{"num_hidden_layers": 10, "hidden_size": 128, "n_experts": 256, "experts_per_token": 8, "d_expert": 32, "d_shared_expert": 256, "hidden_act": "squared_relu", "moe_layers": [1, 2, 3, 4, 5, 6, 7, 8, 9], "router_score": "sigmoid", "normalize_top_k": true, "routed_scale": 2.83, "balance_loss": 0.000115, "balance_bias": true, "n_groups": 4, "groups_per_token": 3, "init_std_router": 0.00797, "lr_router": 0.000904, "vocab_size": 16384, "norm": "rmsnorm", "norm_eps": 1e-06, "tie_word_embeddings": false, "optimizer": "muon_variant", "learning_rate": 0.0106, "beta1": 0.9, "batch_tokens": [65536, 131072], "max_seq_len": 1536, "train_tokens": 458300000, "max_steps": 4784, "dataset": "wikipedia_en"}
Below are experts of layer 5 (counted from 0) of a mixture-of-experts language model. Rows are named router (the router's row for the expert) and show model dimensions 0-127. Each number is 200 + 30 x the weight over its row's rms, rounded and kept within 0 to 999.
After each expert's rows: a language model's description of what the expert responds to. This comes from a sample of Wikipedia text that the model never trained on.

# expert 26
router,201,147,208,141,248,248,238,253,157,200,175,209,224,220,194,193,213,224,192,246,196,231,211,193,196,229,241,174,191,201,230,216,215,224,219,221,148,265,139,217,138,163,235,147,168,189,190,168,201,173,212,220,210,220,154,137,200,190,241,217,213,223,228,200,163,214,220,208,198,207,189,201,197,157,190,157,195,225,194,207,197,203,148,259,131,153,226,184,209,240,196,215,236,182,256,247,163,202,198,202,195,260,186,221,244,176,187,199,179,238,193,188,194,203,151,169,246,224,204,241,210,239,252,190,192,200,198,207
It responds to: Adjectives and determiners right after the, a or of, and adjective suffixes, such as new, original, large, present, Administrative.

# expert 46
router,247,189,191,201,177,193,193,258,148,169,185,215,248,221,211,200,180,218,224,199,204,236,224,260,186,227,213,98,211,216,190,247,208,235,216,211,188,251,241,225,182,212,198,174,194,166,174,196,204,187,205,178,207,177,243,173,177,224,174,191,199,286,255,197,177,176,205,209,231,203,110,185,232,147,200,172,173,205,200,231,220,185,196,223,187,204,221,217,223,226,284,179,200,200,210,177,213,212,182,235,160,207,232,181,242,150,189,180,197,239,167,184,211,219,207,213,241,172,208,212,211,213,198,213,132,134,177,228
It responds to: Main verbs and -ing/-ed participles in narrative and descriptive prose, such as said, wrote, suggesting, reported, moving.

# expert 62
router,189,194,189,180,220,199,256,166,203,186,203,256,219,153,263,209,154,157,161,201,167,240,191,165,142,249,159,171,256,208,186,221,189,228,193,192,166,233,207,186,231,216,198,180,192,211,175,199,231,174,153,234,209,151,177,258,195,177,172,192,195,215,184,190,235,159,236,227,198,202,238,231,152,191,219,197,173,212,227,226,198,290,239,217,197,157,194,216,180,181,173,178,199,193,213,171,210,163,252,203,206,184,259,227,185,156,185,209,168,165,193,185,165,143,214,132,218,206,198,185,227,208,229,240,225,201,148,236
It responds to: Capitalized first pieces of personal and place names, often after in or of, such as Mon of Monica, San, New York, Ethiop.

# expert 25
router,241,192,201,207,180,230,193,286,221,215,164,213,201,192,210,151,183,192,202,231,197,176,233,212,189,249,175,180,178,151,204,255,254,283,189,182,211,185,239,225,215,207,232,214,243,155,157,183,194,211,135,221,217,174,230,202,217,226,181,162,167,206,206,203,157,186,206,191,196,212,183,206,150,185,157,199,172,178,186,168,185,261,187,193,142,192,188,263,196,214,158,190,185,232,247,248,151,202,214,211,179,213,192,206,178,180,206,176,154,175,205,182,215,149,164,162,188,255,187,191,221,187,177,180,147,129,202,232
It responds to: Middle and final pieces of surnames and foreign words, such as We-ill, Henn-ess-y, Rubb-el, Lang-worth, Birm-ingham.

# expert 19
router,235,161,134,211,210,173,252,212,191,166,183,211,223,188,259,220,215,256,202,186,205,245,176,206,189,187,210,189,227,228,208,209,218,174,245,256,197,264,169,200,124,181,198,166,200,208,200,122,197,223,166,216,161,217,194,160,222,216,200,174,214,198,230,189,170,224,211,237,225,232,181,182,206,232,149,188,168,193,181,219,153,261,197,216,216,142,265,221,138,225,174,207,217,207,208,249,170,206,192,170,179,227,234,187,194,227,144,219,225,235,214,168,195,179,198,154,248,200,231,193,252,209,203,218,176,186,157,196
It responds to: Standalone numbers in tables, vote counts, scores and statistics, often after a pipe, such as 20, 23, 7–6, 0.

# expert 54
router,181,252,230,167,259,255,268,185,229,169,213,209,217,170,259,161,167,195,248,199,193,206,232,226,203,199,180,208,202,200,177,212,184,185,208,242,205,191,223,224,202,191,218,178,200,173,159,158,206,192,161,236,157,178,229,229,201,155,222,185,246,217,191,193,173,162,236,236,201,214,157,202,192,144,205,151,201,155,211,147,206,243,199,196,212,194,204,182,215,219,242,126,201,253,249,203,200,213,192,221,173,290,234,231,183,170,243,240,215,217,162,218,166,179,170,170,239,232,180,192,199,261,199,222,222,204,206,229
It responds to: Pieces containing c such as oc, isc, ic, ac, C, inside words and names, e.g. ric-oc-heted, Coco, misc-ounted, New.

# expert 20
router,172,195,158,238,273,149,204,188,209,167,220,208,220,220,218,216,174,201,227,237,169,237,204,149,176,245,170,156,202,194,185,269,214,211,179,232,189,183,175,237,219,200,241,167,219,194,200,169,248,222,214,187,205,179,232,189,189,204,196,202,234,240,225,203,186,179,236,187,242,161,214,182,170,185,154,195,118,128,200,225,225,241,209,191,156,162,243,235,209,203,228,216,197,231,167,188,199,180,182,222,191,174,183,240,250,223,227,200,243,178,185,105,210,217,218,210,192,215,186,265,259,203,215,182,216,197,157,177
It responds to: Closing parentheses and quotation marks ending glosses, disambiguations or years, often in lists and tables, such as (cricketer), (punches).

# expert 21
router,261,185,183,141,226,246,206,251,194,195,171,202,263,213,211,133,160,197,188,219,186,285,169,191,210,186,186,176,184,219,217,240,251,214,209,161,182,242,174,192,192,233,206,222,177,205,153,177,199,214,163,175,155,205,211,219,236,218,226,220,193,221,267,209,216,188,242,221,264,184,137,171,166,202,195,195,164,202,248,219,180,211,119,193,196,222,204,221,186,217,194,193,237,209,224,189,220,159,200,186,196,171,219,195,186,165,216,213,217,235,216,167,207,147,211,147,206,242,205,230,270,175,194,170,192,162,191,233
It responds to: Periods, often fused with a word ending, that close a sentence or list item before a line break or new sentence, such as ates., ia., ".

# expert 56
router,211,190,211,200,203,244,172,257,180,205,207,209,218,207,199,164,205,202,213,261,154,251,193,232,203,153,210,208,169,154,233,230,261,233,200,204,183,216,251,192,166,246,222,166,212,194,148,198,239,237,187,182,224,200,214,198,190,197,207,166,197,211,180,193,155,170,217,191,234,239,167,172,179,232,183,222,201,207,246,198,263,261,160,205,197,187,208,247,165,213,163,194,192,199,304,228,142,177,208,223,147,206,195,196,242,204,207,158,162,148,193,162,191,184,203,219,198,257,250,206,202,181,205,258,169,201,190,239
It responds to: Lowercase pieces inside words after a consonant onset, often in species or proper names, such as Habit-at, moul-t-ing, cl-ust-ers.

# expert 9
router,240,221,205,201,204,200,252,185,180,249,182,225,217,214,249,177,200,247,176,203,202,223,211,243,169,215,175,167,155,216,171,218,177,195,227,200,190,271,200,200,196,212,170,213,166,221,174,167,219,214,167,199,134,224,238,239,184,160,244,202,245,202,216,224,194,176,235,190,191,166,186,225,156,197,236,189,177,167,191,166,218,264,201,213,200,237,292,249,190,241,213,197,176,167,228,207,219,203,183,175,186,282,265,221,209,238,138,201,166,227,186,213,188,162,202,157,199,226,199,193,256,219,198,228,157,196,194,158
It responds to: En-dash pieces and year numbers in season or date ranges and tables, such as 1998–99, 2006–07, 195 in 1955.

# expert 60
router,218,219,199,185,199,191,274,152,172,198,202,238,230,181,251,188,167,161,182,192,164,240,192,174,147,228,164,221,212,203,228,228,202,224,157,238,152,212,220,195,229,217,196,176,230,191,216,190,247,218,125,260,221,127,193,279,223,183,189,175,210,230,194,227,223,146,242,222,199,196,211,205,146,183,189,158,184,214,242,251,204,224,229,221,195,173,202,248,202,206,206,218,195,185,224,224,208,176,230,210,187,175,221,209,180,179,211,176,150,151,196,203,165,206,203,125,212,201,240,186,228,211,253,228,225,208,177,255
It responds to: Capitalized first pieces of personal names, places and teams in lists and tables, e.g. Har, Mar, Car, Peter, New York.

# expert 42
router,223,222,161,182,234,197,209,206,221,210,201,215,245,220,265,224,154,204,192,204,213,217,173,259,220,217,186,171,231,194,212,225,239,241,211,240,176,192,243,222,160,217,196,211,248,186,192,135,245,199,167,181,216,140,179,211,253,234,284,213,228,191,211,172,216,215,244,189,206,222,149,229,177,238,110,222,180,298,200,160,184,210,196,240,208,203,232,210,188,195,242,203,185,207,198,183,189,145,231,183,177,175,221,211,190,179,178,248,190,205,251,207,214,216,185,191,170,196,175,223,188,231,195,177,176,175,197,146
It responds to: Tokens in sports results: country codes like TPE, score dashes, runner-up lines, ordinals and articles in game recaps.

# expert 61
router,211,177,162,194,209,173,205,242,271,136,197,230,194,238,183,183,169,164,211,183,157,202,198,212,124,249,245,207,155,199,200,205,209,185,235,182,141,274,235,248,224,202,240,134,188,206,183,174,196,188,168,201,246,216,187,211,237,211,196,224,196,215,219,208,191,164,225,222,227,231,215,203,203,192,213,197,183,177,204,132,241,196,152,267,222,206,256,205,163,191,227,226,201,163,236,186,194,216,191,224,214,218,205,202,231,207,140,202,253,217,193,181,200,174,210,167,240,274,209,227,217,210,239,202,169,161,175,192
It responds to: Conjunctions and joining symbols between list items or clauses, mostly and, also or, but, &, /, +, nor.

# expert 10
router,202,200,208,188,211,245,182,192,189,207,204,228,212,201,209,199,207,221,296,224,172,192,189,201,241,190,239,194,221,194,176,216,198,197,206,204,173,182,204,257,138,208,176,206,212,196,158,194,185,181,143,194,138,169,235,220,236,197,274,200,247,221,206,129,218,218,251,224,194,187,162,182,204,215,166,164,188,155,197,156,169,209,214,249,208,158,221,208,200,211,196,158,197,218,240,174,173,122,186,166,141,179,240,229,184,241,174,256,275,166,186,200,215,154,214,178,199,182,192,236,202,215,192,214,158,177,155,199
It responds to: Short opening or middle fragments of ordinary words, often after un, a capital or a quote mark, such as un-ite, Spl-end-our, App-eals.

# expert 1
router,156,229,211,198,171,220,256,148,195,183,194,252,222,168,258,188,143,168,182,215,171,280,197,169,194,247,193,191,226,202,231,214,253,210,185,200,171,216,200,201,194,216,206,173,199,193,204,193,232,156,163,262,210,163,175,243,240,222,210,220,250,238,205,186,210,182,246,257,172,196,231,215,147,148,213,179,211,166,243,202,179,234,202,198,187,219,198,210,178,211,137,215,178,167,201,205,207,198,240,202,204,202,212,209,178,161,174,209,146,207,200,209,136,138,202,122,219,181,197,196,238,213,218,242,228,197,145,205
It responds to: First pieces of capitalized names and words, often after "the" or "of", such as Goth(a), Maced(onia), Histor(ian), Independ(ents).

# expert 59
router,199,212,176,168,185,180,171,246,230,216,226,210,219,192,211,200,199,213,184,241,185,216,165,191,170,212,206,181,185,183,257,210,224,246,174,229,216,266,180,235,208,174,280,171,217,216,169,189,206,179,201,200,202,196,203,182,231,160,248,224,185,208,250,203,189,217,222,185,192,168,196,195,157,192,164,154,206,157,220,126,194,234,174,210,111,173,221,186,191,214,225,159,237,226,209,228,182,164,147,253,125,190,211,241,208,218,209,252,203,190,231,173,169,242,171,200,183,189,203,251,177,197,234,161,137,151,182,180
It responds to: Ordinal and attributive modifiers after a determiner or possessive, such as first, initial, previous, second, plus word-ending pieces like -age, -ound, -formance.

# expert 48
router,177,200,167,166,170,201,223,229,204,215,177,219,214,179,219,158,158,222,212,220,163,229,210,215,197,196,183,229,166,191,188,236,201,227,145,202,168,230,174,178,154,231,219,210,202,166,186,153,220,244,213,200,157,223,281,214,190,172,208,187,191,292,227,215,149,195,218,199,275,125,152,202,171,176,192,211,142,203,218,215,199,179,106,243,173,164,209,203,194,216,237,155,216,213,203,202,191,202,212,223,141,197,199,185,171,219,184,251,230,206,207,180,199,198,182,175,233,240,238,191,205,186,174,224,201,173,139,222
It responds to: Line breaks ending an infobox field, table row or short description line, e.g. after Country: United States.

# expert 33
router,214,235,140,216,203,217,216,189,152,192,152,195,221,241,234,172,182,242,196,207,240,187,207,140,173,175,211,219,175,182,213,197,185,225,170,170,173,237,171,205,207,187,224,198,172,195,141,165,174,190,161,196,182,200,227,218,233,149,288,148,176,211,202,235,220,184,186,233,234,187,188,178,233,173,177,200,199,196,210,195,172,225,188,209,223,233,233,252,94,242,199,171,226,156,217,248,123,195,179,237,189,218,193,172,203,165,202,256,192,196,221,171,215,168,203,188,172,227,182,277,214,214,207,225,207,174,193,197
It responds to: Line-start dashes in album or taxonomy infoboxes, especially before Producer: or Order:, plus numbers in stats and coordinates like 78', 1990.

# expert 40
router,214,200,190,201,193,229,204,232,133,177,199,215,192,214,220,201,187,238,225,181,230,217,172,224,160,234,166,183,264,154,211,199,161,186,144,241,126,191,236,266,213,247,254,195,258,223,189,181,194,199,176,196,217,236,230,215,219,193,214,206,237,216,179,191,214,162,251,193,266,190,182,185,217,181,174,236,207,148,198,200,180,206,189,171,161,197,218,219,141,231,175,137,212,154,191,168,182,222,210,181,192,186,247,203,193,235,203,219,205,189,242,185,162,215,170,159,242,227,165,210,210,178,214,156,125,152,196,228
It responds to: The particle to after went on, modals such as would, can, could, not after did, and locative in.

# expert 37
router,188,174,198,181,218,219,246,239,152,181,179,208,217,167,198,160,184,240,195,249,203,196,196,215,169,206,228,173,198,224,235,190,228,204,145,210,177,230,187,210,180,154,299,124,202,222,214,189,183,186,224,256,230,225,205,130,230,156,223,210,216,210,218,147,206,187,230,193,211,187,186,215,205,206,197,137,200,231,202,178,186,197,161,264,141,165,200,184,185,234,251,178,254,224,244,259,221,206,198,235,188,224,216,238,226,197,182,209,176,211,257,190,165,191,183,182,219,194,212,257,211,187,256,152,205,188,193,195
It responds to: Demonym and adjective endings like -ian, -ic, -al, plus whole words such as British, American, national, e.g. Brazil-ian footballer.

# expert 41
router,239,198,146,157,250,238,259,241,156,176,202,209,224,190,228,144,215,174,226,195,204,164,203,202,194,210,168,135,195,200,239,279,259,214,214,176,221,274,208,205,192,221,198,159,189,211,154,176,186,189,187,185,189,173,176,205,242,197,237,200,220,211,242,174,205,216,218,221,267,192,185,230,219,204,150,203,190,203,237,200,204,176,152,170,167,177,229,190,199,209,181,183,244,162,192,169,213,192,215,210,199,230,226,240,224,177,222,183,200,233,262,191,215,107,184,187,207,231,192,222,266,223,214,197,192,213,142,202
It responds to: Wiki heading markers like == and ===, the blank line before a heading, and sentence-final periods ending a paragraph.

# expert 39
router,218,157,191,179,239,165,153,231,225,179,214,185,218,196,242,199,219,202,196,243,156,220,156,197,179,239,155,146,257,160,213,219,187,186,217,205,187,181,230,243,207,220,259,199,184,200,200,200,215,194,180,211,170,192,209,240,196,186,275,153,218,215,190,136,211,156,264,252,225,219,156,206,168,209,188,227,177,204,222,235,166,205,195,165,167,231,279,184,177,232,222,167,206,159,176,211,203,206,216,250,204,207,211,198,263,227,226,209,227,218,235,187,192,187,178,161,205,221,195,187,205,232,218,137,133,159,219,160
It responds to: Function words in narrative clauses after that, when or which, such as he, would, could, they, to, not, plus "Did not" in results tables.

# expert 44
router,199,185,214,174,209,157,219,225,146,205,140,210,223,132,221,194,207,236,194,203,227,208,176,200,163,193,200,152,177,212,164,197,240,205,200,192,196,233,199,195,174,231,196,191,177,171,188,159,189,227,171,187,145,203,234,188,163,147,210,177,201,211,203,225,181,175,222,221,215,197,193,172,172,142,101,183,159,184,221,222,203,219,140,190,188,163,212,240,137,262,165,205,244,179,253,196,184,216,194,216,186,216,191,241,221,180,194,227,177,261,217,172,175,199,222,150,195,226,267,232,225,157,259,229,164,205,198,237
It responds to: Leading digits of years and larger numbers after in, on or pipes, such as 15 in 1552, 18 in 1802-1819, 9,810.

# expert 30
router,186,214,121,213,241,188,189,178,153,242,214,232,233,173,232,234,176,218,193,201,210,184,168,224,176,144,174,153,228,184,161,227,212,176,251,207,206,217,185,227,192,189,177,229,173,214,164,155,189,213,191,157,198,183,202,221,184,179,249,171,226,210,217,148,230,208,265,187,193,192,189,195,185,146,168,211,154,161,193,167,219,216,150,243,212,216,283,249,214,220,193,193,191,180,194,244,227,163,197,263,141,205,217,222,272,216,209,169,238,197,205,175,161,161,208,135,222,211,218,179,212,214,196,191,152,189,183,208
It responds to: LaTeX $$ delimiters, decimal fragments, score dashes like –0 and –3, dollar signs, and cells of statistics tables.

# expert 34
router,204,197,208,217,173,225,243,167,178,198,210,277,239,198,253,183,182,196,146,179,140,235,200,176,160,222,201,197,245,202,199,214,222,236,185,179,162,244,224,179,230,191,190,199,198,195,184,176,242,172,119,250,223,145,161,269,194,162,184,178,192,221,153,207,240,177,227,192,179,170,200,235,177,174,207,173,187,185,212,209,219,237,202,217,175,156,211,257,187,190,188,188,195,141,183,207,214,158,264,196,213,186,241,209,199,141,205,204,185,171,247,193,211,175,194,147,242,179,197,186,232,168,262,231,234,188,175,208
It responds to: Capitalized opening pieces of personal names and place names, often non-English, such as Kong-phop, Sh-ikimate, Sri Lank-a, Ste-ffen.

# expert 29
router,265,185,147,209,220,158,263,220,167,123,121,218,235,196,263,212,187,226,245,193,202,239,151,192,188,176,191,178,172,201,165,236,220,183,209,192,196,209,166,212,187,199,229,202,226,202,196,119,240,242,189,235,198,185,170,198,225,213,252,177,241,196,220,213,171,189,197,227,238,212,181,187,156,190,149,139,175,203,200,211,192,264,182,216,190,227,223,193,126,235,216,193,210,219,192,202,154,205,224,196,194,236,207,169,239,240,172,235,217,202,215,184,209,204,227,171,168,215,216,232,247,237,206,194,161,183,178,172
It responds to: Standalone numbers in table cells and stat lines, such as rankings, scores, minutes and counts, for example 46, 24, 85, 39.

# expert 27
router,209,209,149,187,244,170,213,283,152,229,188,200,217,160,223,178,152,226,213,205,212,174,172,214,144,229,164,163,176,229,166,265,234,196,176,252,213,194,182,199,241,208,221,187,188,197,192,137,246,267,183,251,166,244,189,213,192,238,192,205,219,204,216,152,177,184,202,202,213,175,203,141,201,186,204,219,187,184,172,161,187,215,145,183,157,209,252,206,219,192,248,201,225,198,183,222,210,179,187,223,183,179,249,213,245,207,194,209,181,205,191,186,181,192,193,184,215,202,221,196,205,231,289,127,167,174,232,156
It responds to: Letters and pieces inside all-caps words and acronyms or identifiers, such as OVER, IMOCA, DTXSID, often just before punctuation or a table pipe.

# expert 0
router,214,191,215,192,221,202,212,176,233,166,193,217,204,181,207,110,214,273,233,249,181,257,200,251,192,238,212,204,200,186,204,210,173,193,178,196,205,185,200,213,203,226,184,167,147,211,172,160,196,190,229,218,209,227,242,165,163,160,238,210,265,184,187,157,191,169,194,224,221,186,222,152,235,183,218,183,183,198,209,130,212,171,184,179,207,209,189,252,185,188,220,161,177,197,225,190,210,151,177,177,130,199,266,185,232,159,210,179,277,192,161,115,186,194,180,191,215,182,242,242,249,206,230,198,197,187,197,193
It responds to: Mid-word pieces in long Latin-derived words and foreign names, e.g. Sent-in-el, phys-i-ological, con-g-estion, incarc-ere-es.

# expert 63
router,218,236,214,235,211,204,233,153,203,225,162,247,239,174,233,207,124,185,169,232,169,244,221,181,178,255,240,198,183,221,243,204,195,201,209,192,193,256,265,177,200,190,237,175,195,211,201,180,235,216,212,207,210,158,168,247,197,189,199,211,176,238,161,171,146,169,230,222,209,164,199,209,159,140,223,191,180,151,216,212,234,272,199,215,203,167,224,243,184,252,193,193,203,156,169,189,168,169,236,234,209,198,281,219,221,158,174,167,192,205,237,172,208,209,189,138,168,195,203,167,226,184,224,224,232,185,215,188
It responds to: Capital letters or onset consonant clusters starting a name or word that continues in another piece, such as Br, Pl, Gr, R in VapoRub.

# expert 13
router,196,183,209,235,197,216,267,215,165,203,228,235,228,208,265,211,166,171,169,202,163,202,229,168,150,278,237,178,201,206,231,232,207,278,184,166,145,214,236,214,211,275,189,203,234,135,153,165,178,203,160,200,174,179,159,227,182,185,226,200,191,255,190,148,185,159,239,204,211,193,188,209,201,157,172,146,162,160,209,265,217,236,218,198,166,211,202,195,183,223,214,194,235,150,189,167,161,180,216,219,195,165,225,211,188,195,137,223,188,177,182,183,196,161,199,182,212,199,185,166,210,193,167,206,208,211,214,204
It responds to: Single capital or lowercase letters and short pieces starting or inside names, especially B, G, K, as in Mac-m-illan, G-mb-H, K-avanagh.

# expert 15
router,197,181,178,146,205,200,168,184,223,141,186,225,219,225,227,152,183,216,166,186,202,205,195,230,190,233,235,220,184,129,173,206,200,201,166,198,184,245,174,211,175,250,215,161,109,179,210,176,192,176,207,180,198,202,158,161,203,199,234,197,222,248,173,194,193,140,193,229,239,236,224,208,215,235,193,175,201,176,188,204,262,204,179,203,215,203,192,240,197,211,184,146,264,199,194,203,194,188,276,204,178,255,214,231,276,184,215,196,211,215,191,203,201,130,135,180,188,205,253,218,201,189,201,177,237,134,177,177
It responds to: Line-start dashes and newlines in infobox lists, especially taxonomy boxes before Order or Family, plus mid-word pieces of taxon names and table pipes.

# expert 31
router,184,200,212,184,178,222,223,151,216,225,195,212,218,191,254,195,131,245,213,226,186,222,189,195,190,257,194,178,188,224,215,191,244,201,185,145,204,211,199,201,141,183,210,175,199,201,182,193,197,169,176,210,220,203,192,245,239,192,256,217,258,213,231,129,201,218,244,249,199,148,174,170,187,104,196,207,221,184,253,188,173,231,184,217,207,192,226,220,182,199,144,215,197,153,155,214,186,246,219,201,215,232,253,199,196,146,155,217,189,223,223,204,116,127,199,184,172,173,224,202,212,217,199,240,218,202,179,194
It responds to: First lowercase pieces of common words split into parts, such as rel(atives), grad(es), qu(ality), dis-, re-, offic(er).

# expert 32
router,188,190,176,200,227,178,187,258,204,190,178,206,188,229,231,228,222,188,202,222,165,194,164,184,200,262,224,169,215,162,158,247,232,181,212,210,171,199,163,202,189,198,262,178,202,169,209,162,224,261,178,182,203,149,246,149,201,180,246,234,210,223,200,157,194,203,249,182,261,189,193,191,147,175,154,193,137,206,241,190,191,212,170,212,180,170,222,256,188,202,199,172,189,241,176,187,223,177,165,195,208,207,210,240,215,257,217,173,237,199,172,118,148,202,205,194,166,195,172,218,267,176,237,153,167,213,198,162
It responds to: Closing parentheses after numbers, years or units, and small numbers in sports or statistics tables, such as (1966), (8–5), 712 ft).

# expert 45
router,195,199,151,238,234,197,174,205,204,206,223,204,225,145,210,140,167,158,250,237,195,190,225,157,183,181,188,201,204,216,223,240,214,277,170,212,165,239,190,203,179,193,241,195,212,182,173,215,199,266,167,208,218,200,154,210,238,210,184,195,196,219,219,214,206,150,235,294,245,184,169,178,177,168,213,178,175,211,220,217,238,228,186,220,209,205,215,261,205,193,219,217,178,140,187,267,157,187,207,200,222,224,223,185,246,192,202,179,183,192,265,138,195,216,163,188,220,202,162,213,247,173,244,157,153,197,206,211
It responds to: Last words of named places, institutions and titles, such as Park, Street, University, Racing, House, often before a pipe or comma.

# expert 24
router,244,162,150,194,188,185,196,235,221,156,184,206,217,237,239,213,168,201,202,179,210,269,253,186,179,213,206,91,197,211,165,243,214,200,221,204,179,231,260,235,185,218,212,222,180,137,188,206,175,169,172,192,198,169,227,210,241,207,187,199,185,289,258,191,223,179,212,212,251,184,169,164,199,171,192,218,174,194,190,245,247,199,198,201,222,180,195,198,199,234,242,214,218,193,171,192,184,223,171,228,173,194,277,189,213,165,199,180,179,215,162,176,173,191,225,196,248,192,220,206,209,232,212,213,124,158,164,217
It responds to: Main verbs after a subject in running prose, such as resulted, survived, suffers, played, sold, plus is and and.

# expert 36
router,188,202,196,204,191,189,169,188,106,178,201,254,218,219,240,163,175,268,247,213,201,233,214,196,211,166,237,195,221,188,148,209,229,200,202,204,196,214,185,217,166,208,252,178,134,158,180,187,225,204,221,193,183,175,176,249,211,202,228,207,240,224,170,106,173,211,190,224,237,214,221,205,197,196,203,158,173,158,210,211,191,224,179,228,189,182,204,209,168,221,224,212,242,187,183,179,253,149,145,262,224,179,257,224,178,187,188,169,284,209,221,197,190,146,200,157,207,204,234,201,202,156,194,172,216,183,228,199
It responds to: Inner or final pieces with g, k, w, z, j in foreign names and words, e.g. Oomiak, Eurogamer, natural-iz-ation, Dafydd.

# expert 35
router,174,203,157,222,205,196,176,185,178,234,146,210,238,204,226,185,199,209,234,262,201,192,182,208,227,213,214,243,241,160,184,210,223,219,223,179,147,226,207,203,175,164,219,220,212,168,168,192,183,230,195,211,225,171,197,222,250,196,257,164,234,226,201,219,220,180,247,237,210,156,181,142,175,201,199,161,174,186,259,212,192,231,185,219,217,229,242,263,220,205,228,220,256,169,190,220,251,149,193,177,193,201,210,209,236,230,170,195,169,195,221,184,233,207,181,69,248,203,220,217,197,188,214,171,161,179,164,169
It responds to: Closing pieces like -ock, -ank, -ack and short nouns such as Rock, fire, Field, attack, often inside compounds like anti-tank or cocktail.

# expert 8
router,231,197,180,189,224,219,216,226,120,171,149,240,200,199,227,182,191,263,221,202,216,191,142,171,174,222,193,181,213,190,238,197,200,182,140,240,168,188,199,256,184,219,220,196,173,180,189,171,222,192,190,209,201,219,209,164,267,165,207,212,220,240,183,200,205,151,245,203,315,174,141,157,205,165,205,220,191,178,189,227,217,194,160,197,165,173,207,209,183,223,213,165,247,161,193,179,190,221,225,184,203,198,209,173,203,243,153,176,231,236,212,198,142,215,197,159,241,249,184,170,227,205,194,179,147,200,185,244
It responds to: Prepositions and the infinitive to after nouns or verbs, plus modals before verbs, such as first woman to, in, into, would.

# expert 6
router,207,211,221,232,220,241,294,184,182,179,151,234,205,184,243,180,222,198,201,218,182,229,213,210,176,231,205,204,223,195,198,210,244,194,180,182,169,187,248,218,214,235,243,116,224,156,161,161,174,200,204,201,208,200,203,198,192,157,221,205,245,243,185,159,182,197,246,251,241,203,202,227,173,166,192,199,186,231,216,194,168,216,189,215,219,178,199,203,175,198,201,183,233,134,144,164,158,213,190,202,194,193,275,175,191,120,108,203,200,199,152,194,200,156,192,184,204,245,168,238,223,202,206,237,207,197,179,170
It responds to: Pieces starting with P, C, V or c/p, mostly in proper names and section headings, e.g. Lem-p-icka, Mac-c-abi, M-ec-ca, Tony Vargas.

# expert 58
router,214,191,204,209,168,211,215,169,220,158,248,287,244,195,261,192,181,175,156,192,197,227,207,249,181,214,163,159,248,208,231,220,218,259,197,169,198,232,219,240,160,219,169,173,146,156,186,181,182,244,176,232,203,221,189,206,192,208,199,164,235,225,213,188,195,201,245,225,203,229,175,228,168,172,218,205,178,179,219,114,204,259,205,171,188,177,208,199,196,190,165,159,206,193,222,179,165,222,232,201,161,191,194,231,185,171,143,216,174,182,229,189,182,155,200,125,139,213,191,241,221,201,218,249,201,171,162,223
It responds to: Opening brackets such as (age, (aged, (born in biographical fields, plus capitalized fragments of surnames and taxon names, such as Salv, Vall, H.

# expert 17
router,231,170,160,218,204,189,181,247,163,190,172,212,246,237,242,208,173,209,194,179,196,216,189,267,192,265,196,161,199,195,174,259,165,207,234,217,188,238,227,252,140,218,202,185,164,155,210,187,204,213,186,208,210,195,248,237,203,236,168,189,184,289,239,180,205,201,197,205,275,207,174,199,188,139,187,184,167,223,196,249,217,180,204,183,158,156,238,201,211,237,244,201,190,157,194,193,219,253,195,219,173,226,218,182,217,202,206,189,200,239,152,220,191,187,179,210,215,198,199,214,201,269,208,197,156,111,210,206
It responds to: Two groups: common verbs after a subject or to, such as took, would, allow, made; and line breaks ending bulleted list or table rows.

# expert 4
router,166,227,205,168,221,217,156,198,244,200,224,224,214,197,205,186,185,220,200,237,209,238,220,244,228,251,239,196,160,203,227,206,171,196,168,183,191,239,222,200,153,198,202,156,133,180,153,178,157,176,191,180,182,208,252,160,177,240,223,161,234,196,213,164,224,215,216,212,225,204,179,121,250,187,182,124,176,172,237,152,236,213,185,220,165,221,186,253,194,209,164,154,177,212,258,208,184,158,185,199,125,198,217,193,222,174,202,181,223,203,222,187,203,189,208,179,244,171,192,191,234,233,237,212,146,156,150,189
It responds to: Suffix and middle pieces of abstract nouns and verbs, mostly after a prefix, such as divor-ce, resent-ment, spec-ul-ating, retrie-ve.

# expert 5
router,166,183,192,190,181,235,223,192,247,190,218,219,214,209,225,230,183,199,189,231,167,196,181,200,229,230,189,202,214,139,245,231,239,262,216,194,197,267,175,215,176,207,237,153,210,191,205,164,163,170,185,221,198,212,178,145,189,194,268,205,268,224,232,175,191,173,223,189,206,121,235,174,220,167,167,174,220,183,272,195,156,239,144,196,169,170,214,222,208,196,255,189,182,199,208,263,169,198,193,216,183,258,202,222,218,204,191,234,158,224,209,232,175,232,169,148,216,185,200,260,198,218,231,229,211,173,178,171
It responds to: Adjectives right after an article or preposition that modify a following noun, such as new, high, continuous, national, former.

# expert 57
router,233,241,208,185,184,238,178,213,199,202,184,212,207,221,222,170,184,224,215,250,171,282,207,279,228,193,172,204,214,133,182,205,233,182,172,195,173,229,201,242,172,225,200,205,198,218,177,175,154,195,187,184,192,190,209,193,182,160,205,162,237,226,189,145,187,196,229,183,195,182,176,138,235,214,208,153,198,177,228,194,217,235,197,231,201,202,222,219,206,214,209,139,192,239,295,179,166,130,211,148,118,204,228,210,212,188,181,207,276,209,154,183,216,185,217,192,224,204,199,209,221,231,200,212,206,166,134,205
It responds to: Short lowercase pieces in the middle of a word after its first letters, such as riv-et-ing, form-ul-as, tr-il-ogy, bet-ray-al.

# expert 49
router,203,209,182,182,189,243,206,194,220,217,205,213,237,167,217,222,180,223,147,251,161,245,153,219,179,240,202,222,194,189,204,199,193,194,215,215,214,234,180,245,201,202,243,166,211,205,168,185,193,158,184,215,158,173,191,174,268,166,242,177,227,197,309,207,189,197,215,184,222,164,204,141,172,225,177,185,181,128,254,191,221,206,220,222,116,172,223,202,181,226,143,184,229,233,174,253,189,202,167,252,194,191,179,199,207,214,153,197,221,189,239,142,204,206,189,166,218,223,194,230,193,213,199,182,174,150,193,248
It responds to: Common nouns after the, a or his that often take "of", such as way, result, son, role, part, number.

# expert 47
router,277,220,191,168,239,170,199,218,190,182,198,208,278,238,228,184,142,204,212,237,177,271,212,267,208,254,173,114,232,166,239,198,196,187,201,245,221,233,208,207,221,233,242,168,189,224,178,212,186,214,191,259,220,206,210,189,224,240,200,183,196,225,179,184,197,148,220,207,197,207,161,210,184,207,201,211,185,217,233,251,220,174,204,190,158,203,225,213,173,205,258,141,230,179,177,184,164,225,175,233,185,190,223,180,190,218,210,219,206,190,213,169,203,155,221,175,258,198,166,189,209,198,211,158,186,114,173,192
It responds to: Pronouns and subjects opening a clause, such as he, she, it, they, who, mostly after a period, that or a conjunction, before a verb.